From a checkpoint of a small mixture-of-experts model trained on Wikipedia: 96 GELU neurons an expert.
Below are experts of layer 5 (counted from 0) of a mixture-of-experts language model. Rows are named router (the router's row for the expert), up (a neuron's input weights, with its number) and show model dimensions 0-95. Each number is 128 + 24 x the weight over its row's rms, rounded and kept within 0 to 255. Numbers have three digits each.
After each expert's rows: a language model's description of what the expert responds to; "gets" lists some tokens that make up at least twice as much of what it gets as of all text. This comes from a sample of Wikipedia text that the model never trained on. Tokens count by the router's weight.

# expert 2
router:121142119149163105106142162102157139093162095146095107159154168156138124138101100150137105123149088095127111103143157140157151152159153140158098111154145159106094094094127147148139107151101151160139113100151159097143127113167149155121156143134094141128115099153115099141110150165095140102
up0:159126167150138111145125127149138127099125144159089130162160109102152108112146126113159147134081114126155119127152120132057099116149134149145113096171136147158135083129115142132132133162142168175150160152143153145160094160144121138165124186142160102136119098141130139162091142135117129140
up1:135154111116123137098129113168165167114120078132109102149121106145123154109131109120098138122136105125121139160119152105145135134135144085170118115123115136093120110092143169119113163144130109087130094096116170142170073131128174125098100092142167125131100103111138138160138072122094131164
up2:101136160133139114119163151138151089163141108166118062147132096161181139154109129152163120169164149146134112148146130120164124104153166114122134122125147164136165115134137158129122123153114121124152160125141178152167092094112122125162102108156122135113137102157151092134155089116124109119
up3:155167092148108126126136161065135115100184115124123158187208160127117133141147124142164145089124133109128091128106134139174127125109168119164143122119098130172116154118133157135133131117122140140161130108156162147117109127156128128115131135144100133106147174148156123111117127120104156119
up4:137154138157128114161162127101155116129118091121160128140143145182156115113126109124100133116109134126172130108123117118140092140120132135129088104137174139114104144145105149174167125138096174151112088158132133117127167098169153204124101113150125162123099149085139139144149099120110146113
up5:157124155105082113145104125135169135141141121153142071102174173133140122128116087116142091119149153150172108130162175109149107092146141105161144126165141158111104117084117148125147101125115114109169099118151138143106103115136136097124156139142118160126120166169129099130143099130141134084
up6:111163179094146101082137115100217142115125128129084122132158116135115127100138084130119122121155111142117124127103128133116160136168123132134082103130103117136142128128073162109145109125121074120097112076150162142123123121158122101122127163134156145122125147129152152130125167126102119153
up7:106120088159064115116142142087115064122125115151110105090142150159107115115112068161158133130161144133131147096130086124115159134151079151130136136131154124123112136111162121157139141122133104140107144087131130103157151138180111140125115101113112109124131099094127125106184130148160132129
up8:106167124065154134144120148080128090154117145114133146123152120143159152116120103120098151138130109168097133168155104142145144114153116140169103112103144158047149154130161163123124113113147136105115135133122119094176105096144122145101111140147127112144102111147157098131127144138077124110
up9:130120121186132168106132135083139090117122112127104113151129133161110100129145152129158128135150122139110114099111149137142124146086147163145133105124154106149130111092177146165106156155127132114103100061121169131171101130142102134153136154123086144162114099084113161144163113155118106117
up10:160067142142154105123109175089132098117158168093083127175158141135127124180092123126106134104128139098107145116109121107131144109130157103104118146150130112111131086150153132117152127108132148170129101148145148099131130126172089141139140149123145122151147124125157078122123127173083118155
up11:162132170138124151155134093102145124118166136153093136191133175149150129158077123164102105116152139118131114118156120088128157076145159114083128159100135116133149098118129123130160147162153128134143127122166138126116117099130103130107160108176111098119102096142123114162149166142114113118
What it handles: Odd fragments in tables
gets: " of the", " This", " ", " m", " X", " the"

# expert 59
router:127137136132146109129178128066171178085161118143128100147165153157155076152080110135125097120107094132151124136152140131167142135136158125146123135107156140129124107104143125144110119150103113123130130093116148122129168107148125200151145114130096119112108104111107101161157093138115149124
up1:136142143158147164116121104107165135135130154150152099171144147151160075112102103156118115160166118141122137117158137131108130136128165088114107132088112148093168104109155135087157092126098111104142163136119102136130116126092134134087135134135145094063113091133154135175145112139148128128
up2:156150140096093119112136150080158168075133148130105119121142118144127101104091137195099132162147162147140155139122136144119144157148160155135131133075134118124118135159150131146113095159124115116112154123075134131126114100155156123149106096139097075121117126124101114153150115106075130120
up3:136146116108119123129065122118134124118105138127163159127149122136105144114103141098123109136177141129110126168084114144115104149090155111116116107117158141091113156116166157133147106120120130112105115160058157127121096152153134123075149127137091128125088106123126088146183096139088114107
up4:132134136133125190124165146125166134131133147162110166142165125148130138148088136129120114119134158190155116125101098101122165130135107104161086155118155153145176090119162126119099152144146151124147118090092121087113128105116099142120107124137135108103154082133126076129111146098153139146
up5:145163126193143115114169163155154114172141128137139100113143108136141120093104109120137101169086099125129113150132105104130145134129090092066160115135145144118142132112150134160074131146126151133083125146100121109124108132157094142182105112096099151103160134105115127124100126150118116119
up6:089147101130166097084110129153101169109133138136128108138140108163123140150129107135116086131119110128151108140094091126197159134082095168141158102104066132122156155145159109134160147130101121102141157140125128101150133106129141125089133097148142173111128088147129138136129135129100120152
up7:064156111154121109076163156125124116152154117139127124122134099113123133151094117156114177141108133151136129146108142146185168158130120112105144116139129121141093114124129099123169106115149116112127121116126124089112171118154182163147136104129178119135153090087137134096179114153124124126
up8:151113147116129126170185128137159107096094097114152114120150150128141117166136120108124131170117171123159103119152115088096096166119125117158112136093121122129121184131157105115119094132132112145140139094119112118161137165177141129157169128197128162130117087127128141117152135118097145122
up9:121148123124091122124128133091137093144159106153120121111121096143137147085146154127113167130160147117107110143159116155157157103124117120100083161086109175142095178111163191101100126097117113143103157101121162130117101137112141100135092150123132117144122066118142128137163128132139098125
up10:120121118079084138125141138090153132152096080145123132084113132115139120140127136120147189107098075126129185152101097149093138103156120115173127130133125110140134109093101167147084122124093145111150105101122150153124121114124172159118112135124111124128080118096125103107153129137117115092
up11:129104149126126080152143134140195152103120130159139094148142102115141116131174140133137125141100129099111120121068103126073096117068172137091131120144119154139103131139128127109181129144144115114156112119150118149111148127115102140094153128104117168101119152100078135135123132149129145086
up12:138098140081146115128138133124136162119161075119142117149106118120101145119106073116117156131171120107160083206153163080091120118094140129128111141083153124142153119105084120108147094146132137140128099149119146164102089091116124138146138109133131118123133149116121128157126160119145121154
What it handles: Location prepositions, directions
gets: " in", " in the", " at", " from", " of", " near"

# expert 36
router:098113125168130112113108178074124145097110091180093070156146117188149128125104132122165159097147129117125111150131132133146154158140151130128104098108145124120125140094117118170150105145137153152143083121103110133177149144157136119148128144147116135154124098141152102128112127167134164129
up6:157111143127113131116133152126165129107159104129126092130160106127131101139083154096095110083100111152129134142139125090168136173079132114076126113105144145115116132088083132096106125123156113097136180123127130161160142136104143134124150182141114108116143149160089143169140130110104144100
up7:075131147125119127151155152115155179112127097142111139152137117156116103108126144116129148096093110157138153180106157126073105149138137115143146119122145127132107105130103128141113123132126129136146119093079121162122160170138105163174120122144129082058156149112157103171114141149109112133
up8:124114166135157088113144113101132157141139071145106151130097132142164101138126114152149159127099173143133105156106113106133162082118136106113095148147105140111095091122133129134124138131115091100110115111166099122129090101120105175129153146093133122104118092111141149150156078159155153166
up9:090110155115113132116129130118152159115177139135146109130102065103081105140142126117155124135145113134087077099127150179084133116119108170149126141129137102124131142141101180157161151126111089089175141084150162137159111140116144147146127154146120100122113125115135122152120140113119142168
up10:129097151086159097139108128169118144142128162106067137162136135134128117121118105097144149074124102127087108132164148143162150149159173126101120127145119171110127102140111141124140156160153135113096082123138157134115169174152093144143117153158123133166139120147095131124115137126125100085
up11:145122083116162143106127128149160087134148124167108118136149073161106096116165124129126138121139170163122140142119125184114138168122144139168108102150111076130123113091110088115153138130126140110100096147134127129135102124139124129125135193155126119116085109146147113108097095181135120149
up12:122102130163140158113119146125142150112116103089155129179147110123121144122112150162147133115143136180152135164154115112183139167121137138162123158150145154142126138117075132090172108147132175135153154124143136092163121116096104075148136131158162140146113140126122075159136138106152126140
up13:102107130125147133107138106106117135115150146138087176134088110144085105088105145091118125102124108124143113113102118152122153168162166147148114147099118107116158157110095090116104162135145131140179127118147147080140134112167107105130117148151169111078115115138076107128087114147114141133
up14:097121081126104147157099128080136108126155108092118161152142172139141117160151127136118134123089143122146101116095145115145149136146127138065100182066151103114082097116119131121134164131066140158118181143118122112126112138149140133135126122138111112151151111167136145147137121111148150122
up15:128164116126133155141075138090105160118138164186145105097135086169118116099108129137106121158134166128143112123174098143149140112138138108163151079150121146148157141135142138114137148122136145118146154142128104093198121114131116139138158090130126114105141131127103063149137122153095111146
up16:117091134150133106163137118090094094113113059113158073143132125120133121109123118124130152125118157139146150145125130120147178103099145094137151092128148173145130077123115145109085159116110116098139112077086137094135119110141110101130128121097128148122134097075108124129156089123125105146
up17:089115119140125118109145146108139118116145136153120117187090128129159105149128132141120110127085146112072129162154113157145129129137127160111180153193151130103177126138130163138105078164124164087116132135106125150162139137113141106144143138116116117155101077120081147138130136160120148116
What it handles: Hyphen list bullets
gets: "-", "|", "- ", "===", "====", " "

# expert 41
router:113152130132136094106149144125150139089167125140104117155129137148144111112075124102142107117140083113146077106157154122149154157128139115130114106151120127094089107124121140172121100147104202118109098084153137114153135111195149115116130138124147111119139122110133088116118132136078137086
up1:140134140131151168133109131124156103100116126113098121139101159126122137128125127106139095118144130177164096147175131139137145132137100153151110151161096101083133093121116177133096146149181151121143121075182150137113155105119155089149125165132149107094120080129121135105154134120098144100
up2:144122109111104132080158156125105119084173114146141131136128152138140096126115141082147120127139141093151133125101153125140145133108064160126099100125152126126124152149155140073172121126124140126121157122115161143129129136151180100096155165118159147084108146111134083145122116114121066110
up3:107103149162109067139135155124170131089143098169089098145105151125109136133128148123129135128091140167136151106128121121126149113136153085126119128110124112138111083069082102126159105125125157134144174128118124167134126138116150108103119109146145116123139129097131129106150175148134063090
up4:115125142131147099116173127114134118111121079158132119140072108135156110124143138130106125098096109104175112131133122115080105151143148113122137120115136111135099154138079103169125126131106147096135080132155156143154167122167179149114135104162160143106116097139144138062099150141128102112
up5:115145117162116141103145119084094140105147118109091168099107117150186106140095140115088140117133124142097097091103119127128148136170137157109120104110128166167110130105131161156127126136094178126098089114128159121146155134124107151167104138113111086120109146095138129120121107136065129151
up6:118090175148121151166189087115146095134105086095107100128099136124139145090118112124115119113095166144163106132138133124129135122158127138118125113189124144084146104164140137136153129129117172141135086133134144139150144144141109163148144158113090076125102106132129137131148132137102073131
up7:132147136155159145137151094119117129134123096100134138134140142144166125132138148138135109093145147152143136137152174138150128134140114117126171114143143133140059072090106115123134072105102068084148129084129141144189163128161114110161136144114110112134128110089141087125108112109129126115
up8:130121088086128118113130126113135156117130130124110108168151131108106119124112102169113114130119111118111113173115154191185147143083134096147126124132165117152122129134144100162085126137123138110094113146099141138127122098086149107125090109133159146121143126129167154094066152156078151120
up9:138145128111107124139166146083122142100111102141125115160105099175082136157117133126112146105162168158171091094102130098139121076113143111147134129109124120160100129130117159106109109148128145103089128115144154099143101123120135173117114165114156133084129137085117138079085154140119159108
up10:149163151139114139097125116147165155119116124174145111118153110094148131136119132112135086073144087110112123077154155090130100146102120115154125148114169087137102104087133121132120083137128124107131113103165130127112096127152157179101167130095161131123127115168126109130140132103128179144
up11:111117140145112144126103138133145163098118163087120161142152121144128103137148144106157093139105131144156094136119120160138146131120155156189140148109115129116136122100108131152092108183130160152120133119143178089171104121127154102082126103099144113122183147162098091153093134097121149124
up12:083092082137108146130127125116120132141174113191120095151131133123122109158134126115103150152139139137141092143152101063143138133116123141138145106119140108120111112119097086154115106092109115133155148136080158135153132137138145079169127161145172086102115127127106087132109137136099161158
What it handles: Romance particles de, la
gets: " de", " d", "é", " De", " im", " des"

# expert 48
router:092171123165148096096121139059130150128135086131104106140188150150166133116106099144125129107119114120118111122112122147114159142160147159139116087167134124080110136128150114127126104156108165152166132128136162135133106122149107137131169129112081159103075110148129142149142113139128132090
up1:170147167122114084148140152123153057185147142142112101096113076144116132070126143137172161151160081170117099140155164139129113128139139097139110151157141126106121122126108146120136148115145120129103112111105128127112153100096121154170112147136140129132153142157111155116109131153126122147
up2:110089155124137136154095100142164094146123148088076203102108177131138123103099067140119154127141155140139100088142119116117124111154095118129138130121130153122125141149117148108124106155138146118139131134091167132098155106125132154128104155114088127135120128092172161136087151122109113109
up3:128084166137127142213122126129170120149135139166122085097144116128114112138113091152112135110143121116113127121132112128090129156111096136107112111062169148122151083165132155095113142116142128128137165104138117131142148115120124117119156090104118114149129133119159130186073129139115101121
up4:139116138165103099138139118161166146161138122163119078156129129101088134129103142138167128107102136133129114139127146163154177130145120154151104119172048121118149116142179139151139148134105138141101150123163122101149149112110121133142172141101123119118115078155090173139138150133133152122
up5:070120112158140148168136141086142100119075118110123120142116141166104110141096152083131106089114121102151093140122137104103113112132138096090114151117140123100177135145080136130109151171141161124116131169113194129146145103088154131157127124140125123118110136110110128138102124120079135124
up6:079119086159174112138160127142124102112137128126152082150160148110160093144143094126110180123096133138115134138145128109162141113138129175137126166140105110109147130148127084110151130121121127152110095107103145100110119136128143147136161135177129100142068087106100095143116092102137150155
up7:107143080140160171136117146147126102152140150158127115131112101089151090112119130135140141097130043158169129116100127148148127107165128116136102152126084139128173100137137138133165103166139106121120134082112103146158132088124121124133109133103141115135191140118135154089118131139114147154
up8:143127140107125124137161110203139096125103147150162142131149153120140104148164093139160170141116088107165121169156127146112179135124139126098111123113110164127118078093123100111143118108109106137136156126096087138144156126138156087088126125125163158145094109142109140131095149139159135146
up9:156088118103146158132151124152121118136112108118170105119119142099119131122114096118113099158144081124160167167115085150122141090112077097065113126121158114121088090136094139139154111148108125116134116096106114126156146137140107124125135166142142157127095119153078151136102121123114076096
up10:139135096165137121125156094131111159125132152143117127111150156120183167089137076129137084138118112117152126156087115090176103132184135131121134132118093154115162096142146146136118150141109138091151144104143074143145132108103157115119143131117148159140092114168156117104131111120152177131
up11:148094147123129124119165132146096141139129129148123132092173146143127109107141117083132087095142096137108118124134157090109123114123091149120083098097175137127175107125113112113118133151121122137136131176143141081128123178121167110089118165100120125114124174093122121156099091085153156126
up12:112130129129143109139111128125132122135159126113141152151102202116140098115114137169137138152113121142151156177086155129135134120141124131119095090160136193152134128121134141168105106142129178139156127114154101109135163144145104143136159140111120168130111174169116152111153135177160124082
What it handles: Table and range separators
gets: " | ", "–", "| ", ", ", "; ", ") | "

# expert 18
router:131121166169177105142119136094153146091136121151124089160113138156107163116112109138100102134098112100164144100093155120144190138106103164180124125148137164127074114103113127131129112146093139122104122104155128119123127143156142152119177139129132121142142108116086127138108136180114098128
up1:127109152156144093115143087152113097117142100120129095156111083167084085139097134102112115178164105131112120145155150099127167131167163144140109119119134161115093123137098159066102130128138119119124126104151106125138138121148132126084187129112134159142147108142121146157131143156119135164
up2:157159123125171132100097100095132177124133108129196126132143151168112152119112106102112127098157186094139127107133178089128154141161121119125100139119132125173125119118145129136103120138106132106121123120154111145120110130141116144121142165157106148088138143124148116105080181150088109100
up3:140137175161133114140123122104128121149101079162150133144130111116121152179092130155136105139110158134154135089153192148148118158141110126098107129150118113145134118119147148097094125144074100105138097111142151102136091116149139153140167159130111125155176109076102100114119103137137159133
up4:138154140091100134150101151092111091084136100140132115104102154145155140143128121128106123124144129135134133101165144090113143095108111146139178101141154170108170110111113114146107084116075100172118121118095136121116115117148159114090138173113093163123139126087103109145134158141130078127
up5:130084124123176112126104138133125125094092151174164141091109110129104112099131091132103140122136113125144155117142107113155157139121086178137115101125122179092097157158165156110147138162131168133140128101149119097108107136158134093092148152138106138161129099133103142140111152169116085129
up6:086112135138131140130106117153113130115147107146148091122125139109148118137083069119121097149127123127160154120097120148152159142126096105108155121123107126131124118081126161131073141104125170133158145135131129078146086155133119174129151183165157136176123106127110187121104155139131109122
up7:081142117138156065127121096141116103092145142148145097118108158118145127184107124139161106142153103141121154125113149106141125105110097165120079151120102132119121129127126154129162133108121128156143168121150125153107129135160100110128158133181097144105115081147132119165182119170144113099
up8:109108150134122099185100131105124168167125080115141110154117165159107145101118109153095108106142152131134120100140125069135126122139138150151090167098091128132086096079130118127085136115096106152134148113159132148127157141151107172148125124137109120135131135104164152100148160118092153131
up9:134120117136134160111101135135165139140173142157125134148104145141087105146135103128139149140104146154139197166101094155102125134123116130165132136139164190186096155097142096144106076094166117135163110122125099123114110101146123157106148133094113116132113120138100145111145120143106155144
up10:147122094144148110144145174123136147077144124144150168105148091109151137124112148194108143088122088163148091150099164063116151148114126112121122083137151120117106134122114112113113103133131143143097096126136124120119113171164108128132120172095162131159116092133145128117107132142144139092
up11:131131126095139119120159131086134118116128130147121128146103125132152181133114090110137151127123103124144099158110126106094168114120125097138157101125131115056087127073156098130098118142111134165068121117095143126100143117108133162111134121174137072133133111131138178182140138124122128120
up12:154121183148098122155114116077110131121196121158121141146141140130108117088129138154108138157141112145152131062112115112166128088139096119086110132151098128104120133077100113123116153108117150120101155086122115120152174131092125136147142146137122122159145112124104108166166129146111137100
What it handles: Letter "d" and "ad" pieces
gets: "d", "ad", "pt", " add", "x", "ed"

# expert 6
router:089131112131138129110142163098153109094140113130108093142151119134131141085086068149154090103148099121150111120136128151184144141138165117139088093140140145115105105112128123116131132133108115134160119103169134097145111111162116189137159137128070112143093124118123092142129165150117152102
up0:121109132142107129133114151097156130149151099123110134161151146149136135103126101150129143161111136126135101140120078152147134145094168117060159120128117101095153123087107137066113118135143187119100126176126108133156136130159170142097153141084129082144093151149131110132122146131154126111
up1:157129164091123119111114109127174148099135117120100128132158121153151111133147101128141112146135115139154103110146084087134155141120183119105067129138134110098113171123153158124119138089123082170123099132141109113116118140152129178157124117179092098113123098080145138120122138159147097108
up2:127126122152117136153111092131113110093105132108125138090151112149180131110102138155148134184118158168155097110148116112133133118127135155151118124125086182109150126135156187134110149141112127070124116134155140094164123148118151156118111164122046153097121134137113135155119115141121129122
up3:120128153105117112068130126114117151117145130074132142141153107150080126122122146122140092109194126103129120086124143143098144148106164125122136138111194133151164122129148104112166085127123119132134074128171133153136125062114116122158120112108107117110106137112096120150123125136124097095
up4:150143131149123124141113142173123117104124085160125154101164146094130193142126136114152111128127116149159134152140110132136118163148122124149078126122150168094135133104120099115144127129095097111181085115157133127155149147112155120108082118123106122118115123091110082135136117158187169163
up5:149158168118106167122108147104141086100066092131128144094165140151111121089119118109142089111148139123133141159128110126094145161171142110154103070127147134130129141111118140119097119102102130107127152109157129099152119096086118168113115133174109149097130117155136144162126139079115116144
up6:095127165145156162104145135119138107151145103127090113106166134122127110154140096101138127092129115148174119081180159098155098132142143144126095140151165141113159113110128100098121088112120126104144120136117088158144143107117096182096173143108120143166138133146100144157148164150139151146
up7:113122128081131143092138144111136112114105069123114112103126104136141147132109158089138109127136146111139111127128110158153151129134148184145107053112199127141157142164124173137135107144129105098156109127139162156129148141142127142124178123136114090148162142135170133122107102119152126094
up8:108111142141107129160116096110110158129185125116140128126173132096168178111133105121177124138137105122149121135109139112146192110116170135166107108135107168161134111133121132113102182120129122128133123126146086151156087137140103163134119164136102126104135120175104143126099133132106179148
up9:148125123088131146125113100139138130132105113120102106139117098154111051120112114101094163120125125122144091133124148109138118182127104101125117138139083126120159118140122098170123087139120091146111121149113190102119116082156142114115171160110091121143158149144106122107087122110130164090
up10:164138100133137123119095108147169181115126158140108132112135111114108167109115133118129153127106125163185158134123160121168118112127145124170090143147127138113154126078135168122148151130149135094134105115134114065144096133150114127116133117137101122109135116152088088115131161083160185109
up11:085182155153110141112148169101176110118154096103125111131176129124154150124104120093104127129145138120160126156119086116118104127087160161110152100129121152144091154166082107134134113139137109106132166113149111117109128160139161145141174136159145108151107154090149110133100127149111155119
What it handles: Dashes in lists
gets: " –", " -", " by", "  -", " as", "s"

# expert 62
router:089139111141163114113131115115146176095124107137127118131147141142120107129101122146129123172184084135121072097115120118134121157123123112111119139133137170125104113099131155121109117112081134137134156106167141081110145100145118128125183119120123187140135082130124122130120171186084153117
up16:115135182088137132136140148055168137139148095119118128106118117131139143139135142118127070125198114115124105108089129120121146089122142156130106112167116140102124138150144135082167172163141109131117144108171137100138158139114127121102160110111153129109185152120142119142134114132114138100
up17:115135173127181128129152129137086125058133093182115092094098125123110109143136117121095104130156101134149137161156132137174094162113116142116163140134112136097149113091133131114088122128124164143111153135142154150131131080130126126081126144090110112109115126086101134149128145167123145105
up18:095146137161107137131126125142136134131085109143136154145154160098147134170106099135107089210133129126130115122115140181121141101103119118120144090123104130160149107090090160176120125135079152117147132139118141129149119128150119128152094140085113144116115133168185161154123143153121153143
up19:112132149127133142120122151121146174093148129135154137126138152103122096112144101155097151149124118141092099103131148094125130134129123096099127127187160142123101133162152174109122107127148169126147144115170124182115144115184135093095167146102116177123127122146113127157124177117129124071
up20:127169128135083093125123130114162138119103134127097085110156117119124137135126098167100168178100138184156123120144163138100136091084130119121141153150133133124068160085145128123125132138099122144123108099128100112155120146103129076150143115139142131133143107127082106125174076141126133117
up21:099135150139138087097123132161144192131119130123097126154113095129122119102129134137073120125107121128147127121157108086136123137101136116112130107112117169163150127127111125142151138128115146130170111102122112090163127129107154085128173118162155120117151125160170165133145124163077198158
up22:158114082160108089123083134145129102168136133090132132116153154120154168089153126131161110194158138102122131074151141096129131152096129139152157128132136131105136133090138135128124130137084142120131113113119165121143165096141135165087178142117145140137135130148127080138139130104161099108
up23:072133132091127104123088117097139099125091109142133095125145139107101119145084126120142095132111076133149118126150143139165114125101132128144160103122185122099095117070138147107156152145132099154115142128139113093099112141128114105144115137051119116181143108165132117142117147131137149127
up24:109109137105097030126073129116110132127135126133146106104174140137128122133187135091130182113103120127139122095095137116076121148140133108137134099135119128146127112107097115081133149131113158144129125127112130137115144104169184161108160098125142108130106103161134141140105136121118130119
up25:148141128176162122140099140120122157121154124100093075126161140136120155098090097123151124142127084075103120117140147079131137132163112133094147119135088120139138143150125097136164134134113119081122126109149139144114139139123167133089139139116123152115149092140141136153199105106181156134
up26:124147167154091130136094113122129144089142087100136108138152135145097133152141100143150164111152129132155101078176097131132133130060157105092111145100130117144092099131121141159152129133141177138136138108153147102101114139091172131155099133081167107097148130138163130147130127142124131116
up27:127103158156110148144103140141104097161162137137139142131146119112157178109097095124117147131116107158133078116112141158136139078144118050105103100149167161092144134147080161116138145125130131091132143124114124100144140164151125113082100128146108124171154114129144121147158137151150136113
What it handles: Consonant clusters j, tr, pr, cl
gets: " J", "j", " tr", " j", " pr", "cl"

# expert 10
router:130110152149143113091121126069143194098112087179114122137149130136145149133119123162099103154132128103124099116088147129118146152158139132140110121111102120100101114087125130143150150132128144181118148074115145100170128107129146110106140170125117156175124145131096140099108111165093121112
up1:152162131148128164083116145115154147122121156110117121116139164140111130111124109193146160138111133128096155123089121109089095113140127171109123138114086125128096143133173138126147116139156094159181160106137132094135139094169159088131137180101160124116091122111135106124142111135135160112
up2:116126155165194154145116124123162126141142099150130130129138063126134108154109118124101121108171118123136074169069129118150113087165142115135138093117115105149122117125139112131131156090118132116138151109111176146181162112132150134115168123156128135133123170155114124147096138121090151130
up3:137110134154160102139150147144156130130117118125131140140133202100088109155108132105088099117138121105134123098114161128147146123132143131118149109164137130162114138120116129176100207122130128081093131164109135069105131102142175158123153141121137145138129152144114142096128111158086103123
up4:144111102098134146149105127090178133120152086116131117125105110141112105117137084110096099147159143132116158132068096054121129118143122134112113121126145106140083135133132135151101126140103151148162154125102155167102133112117129122131133119116117139170117135115164135095142066191122106126
up5:139130139143116125119135127124154183075141157126151169114092141120118123152152104141130050097106134131129107197108143128091137148104152095139133121122122099094109122116127120132132113161116097117164141115147151172168103109117136129144126159144126122163118096171148138170163135115130122087
up6:144136084157143149083110095110146147107123110151114152098123109153153150171126095113135107093123126107140139140145142117156145129166101168134095119142098149109070109104129109163150111103107118103126109121122110086112066144095143148133146105152140140113155144104144084080091139139154143129
up7:120098091113133102152141085147134153131124130118129167116139095119103155120122113155111152130133065133129138157102079148152133142159138159142125132157134131151138132141139135089144174148163105088146109112125139178142075083110153152135142120106099146181110119109085152134149110117115147091
up8:137130081147122120149137122086132115114105141164164135093164142114118194128113090127130120133099159137125143118175146132115131133089121114128162129103139115132121087098114129134150086194123099117161094133145155121182093149125135092153141173122100100093142133144101147155126113124123150118
up9:140140131149100141109133110167138122108167106117129130139171119119126108138089158151125150132129116145131118153100120068138152165123119089117108146120099149123094120088124092151131178095102154138094120105140150127126162142100170157100189137124139159110126134120160137123105175180134095110
up10:134164098132155115093100121176147162106158118167130158091172111145110108134151132113121116128120129102116109154163141075168116129099113114159120136103142091120110102146161140101116134150109165128139117126121114135135138101095142143137113121163097172178101082103152130085102102158112115122
up11:118110140137082102082112124119137130149115120135145124124081107116123139104123151128144140091151118157136113143130093129099128139123137135131106132106140113141092066106153149173143115151089097173157145106118163068099074149151162100109148144113111162149130131105156140113129157161086141150
up12:132128155160170142126140092126105098147154107096113114131112137149127142099096152108108130138111113126126131103116130118130096063140160128122183145101136133097085124118111139131138151119166119125119134082121156115086145117127118133079175182140134111141081111121140132184143111126066125117
What it handles: Mid-word p and f
gets: "p", "f", " sp", "ff", "ard", "ft"

# expert 4
router:140103134133166098103137190122141135103148120129124115128140154134126129120091113150147118115134138086175137146122138142162141135125148153139061134159198135114109096100137143137181139134127173157139105090109137097132098112177124153157145129140126155149090127123118074113110139147116120129
up1:153114167087145129160129165087142115141120126148112113114117132150148124119121082187156131121144115113164092141112110093113159168119177155108115148143125102134131164121143136107146166109109179116128122109141164187122123114130121124164147157131140137123135125108167117139131101127162107062
up2:136129121152127094149107158157105116116123150146142118140111106176097098186110111127141121119130134120158108085133111106130139108109156108143146136168124181116123096119097134135102156124142152140119071149120142109120098069123142123114170135146096111128187138126135087132113139087087117168
up3:158131141118167105132162143102136118128126141154151143133129122139188080116083146153068124093141137126137121162131082118177131105148149115104098133154148120116107137115097114122132175124079147154108172138151134132117128100125124180090110163132128116136111175101117130123169147119099132138
up4:136154146135138112135125139123135131184114133111132160161106128103131105116123145151176132084125124140141082149102149146162180148109103122106072091137160146143122115183162127132100169143081104110101138114163141127159120124161131105119107102137132128126159139123077111135125117167142174136
up5:117172138139160137101097161130165152140095119110135137114129168159131140180144079128136093086141146148139142169115142139153083071152156119145135122139126113157116096081141097133109130139109155119163126110134116106126126103139112104128162107137148190111107153142138096099119131110111130084
up6:140148099176155101151116122102080103126140145125100125139107092150127135164145140148108116130097119113147118113121132134115100124150167122167158141078148144149121112134162121172155098124170159175196108146116159114132165117157168145104093134151157155136137128153116101099123150135124144123
up7:161149136134137156147167137104124110129105125110134161151125173146121141102142101165170147150143132089110113117174120140118129119135094169164147113101113136115179151140152137134147122093131164139148126138113149139139158100146091152098142164103131157182077106132186121089117130136105107127
up8:107092176158103147107178106132116133093141135158149102117124153175108137153147102113158172148114132111131137151122146142076098136153096115094137148161095152135101125143103116137127133089161118167122099105101174143122097153163154152089140139150124126144094145102143114106108115160142143119
up9:128122110134152127125111140130122128122168156102138123130080106142099140134084117135126154177167117099153183125130155147116148108157139154127091113144119089173094134092125131178098128124121118119143142112090121134122116126127202114111142135120090128124062137111115104149180108133136102115
up10:127095126123111129148167109127149138119088147093120129122132165120132118120134073116138135147089191100165102170134108139131128118143153094114097085124134136141126132133150118093080139121116156164169098106119101134180110137135075112125118127113117136115092111137141087126108103130124157068
up11:098127113149143110119152118131126169153125110147145132106108136100103139140151109095132123127114097141158111176153134161105130113146148142126108144114106145120154143154120149151128128130091112120138118133117169110220138114101144074092118107103115132131164139103170108158166158127081164165
up12:095098099104126073138146144124118133096156116126129132115152134120169159089119129123140106114113094143101159150171092094123132114116176099136158126136114148067116148155147117133136155153150150191150141104138170116077116133092155138144114106140162130140117134111119118110110074128126125139
What it handles: Letter A, article a
gets: " A", " a", "A", " an", " he", "- A"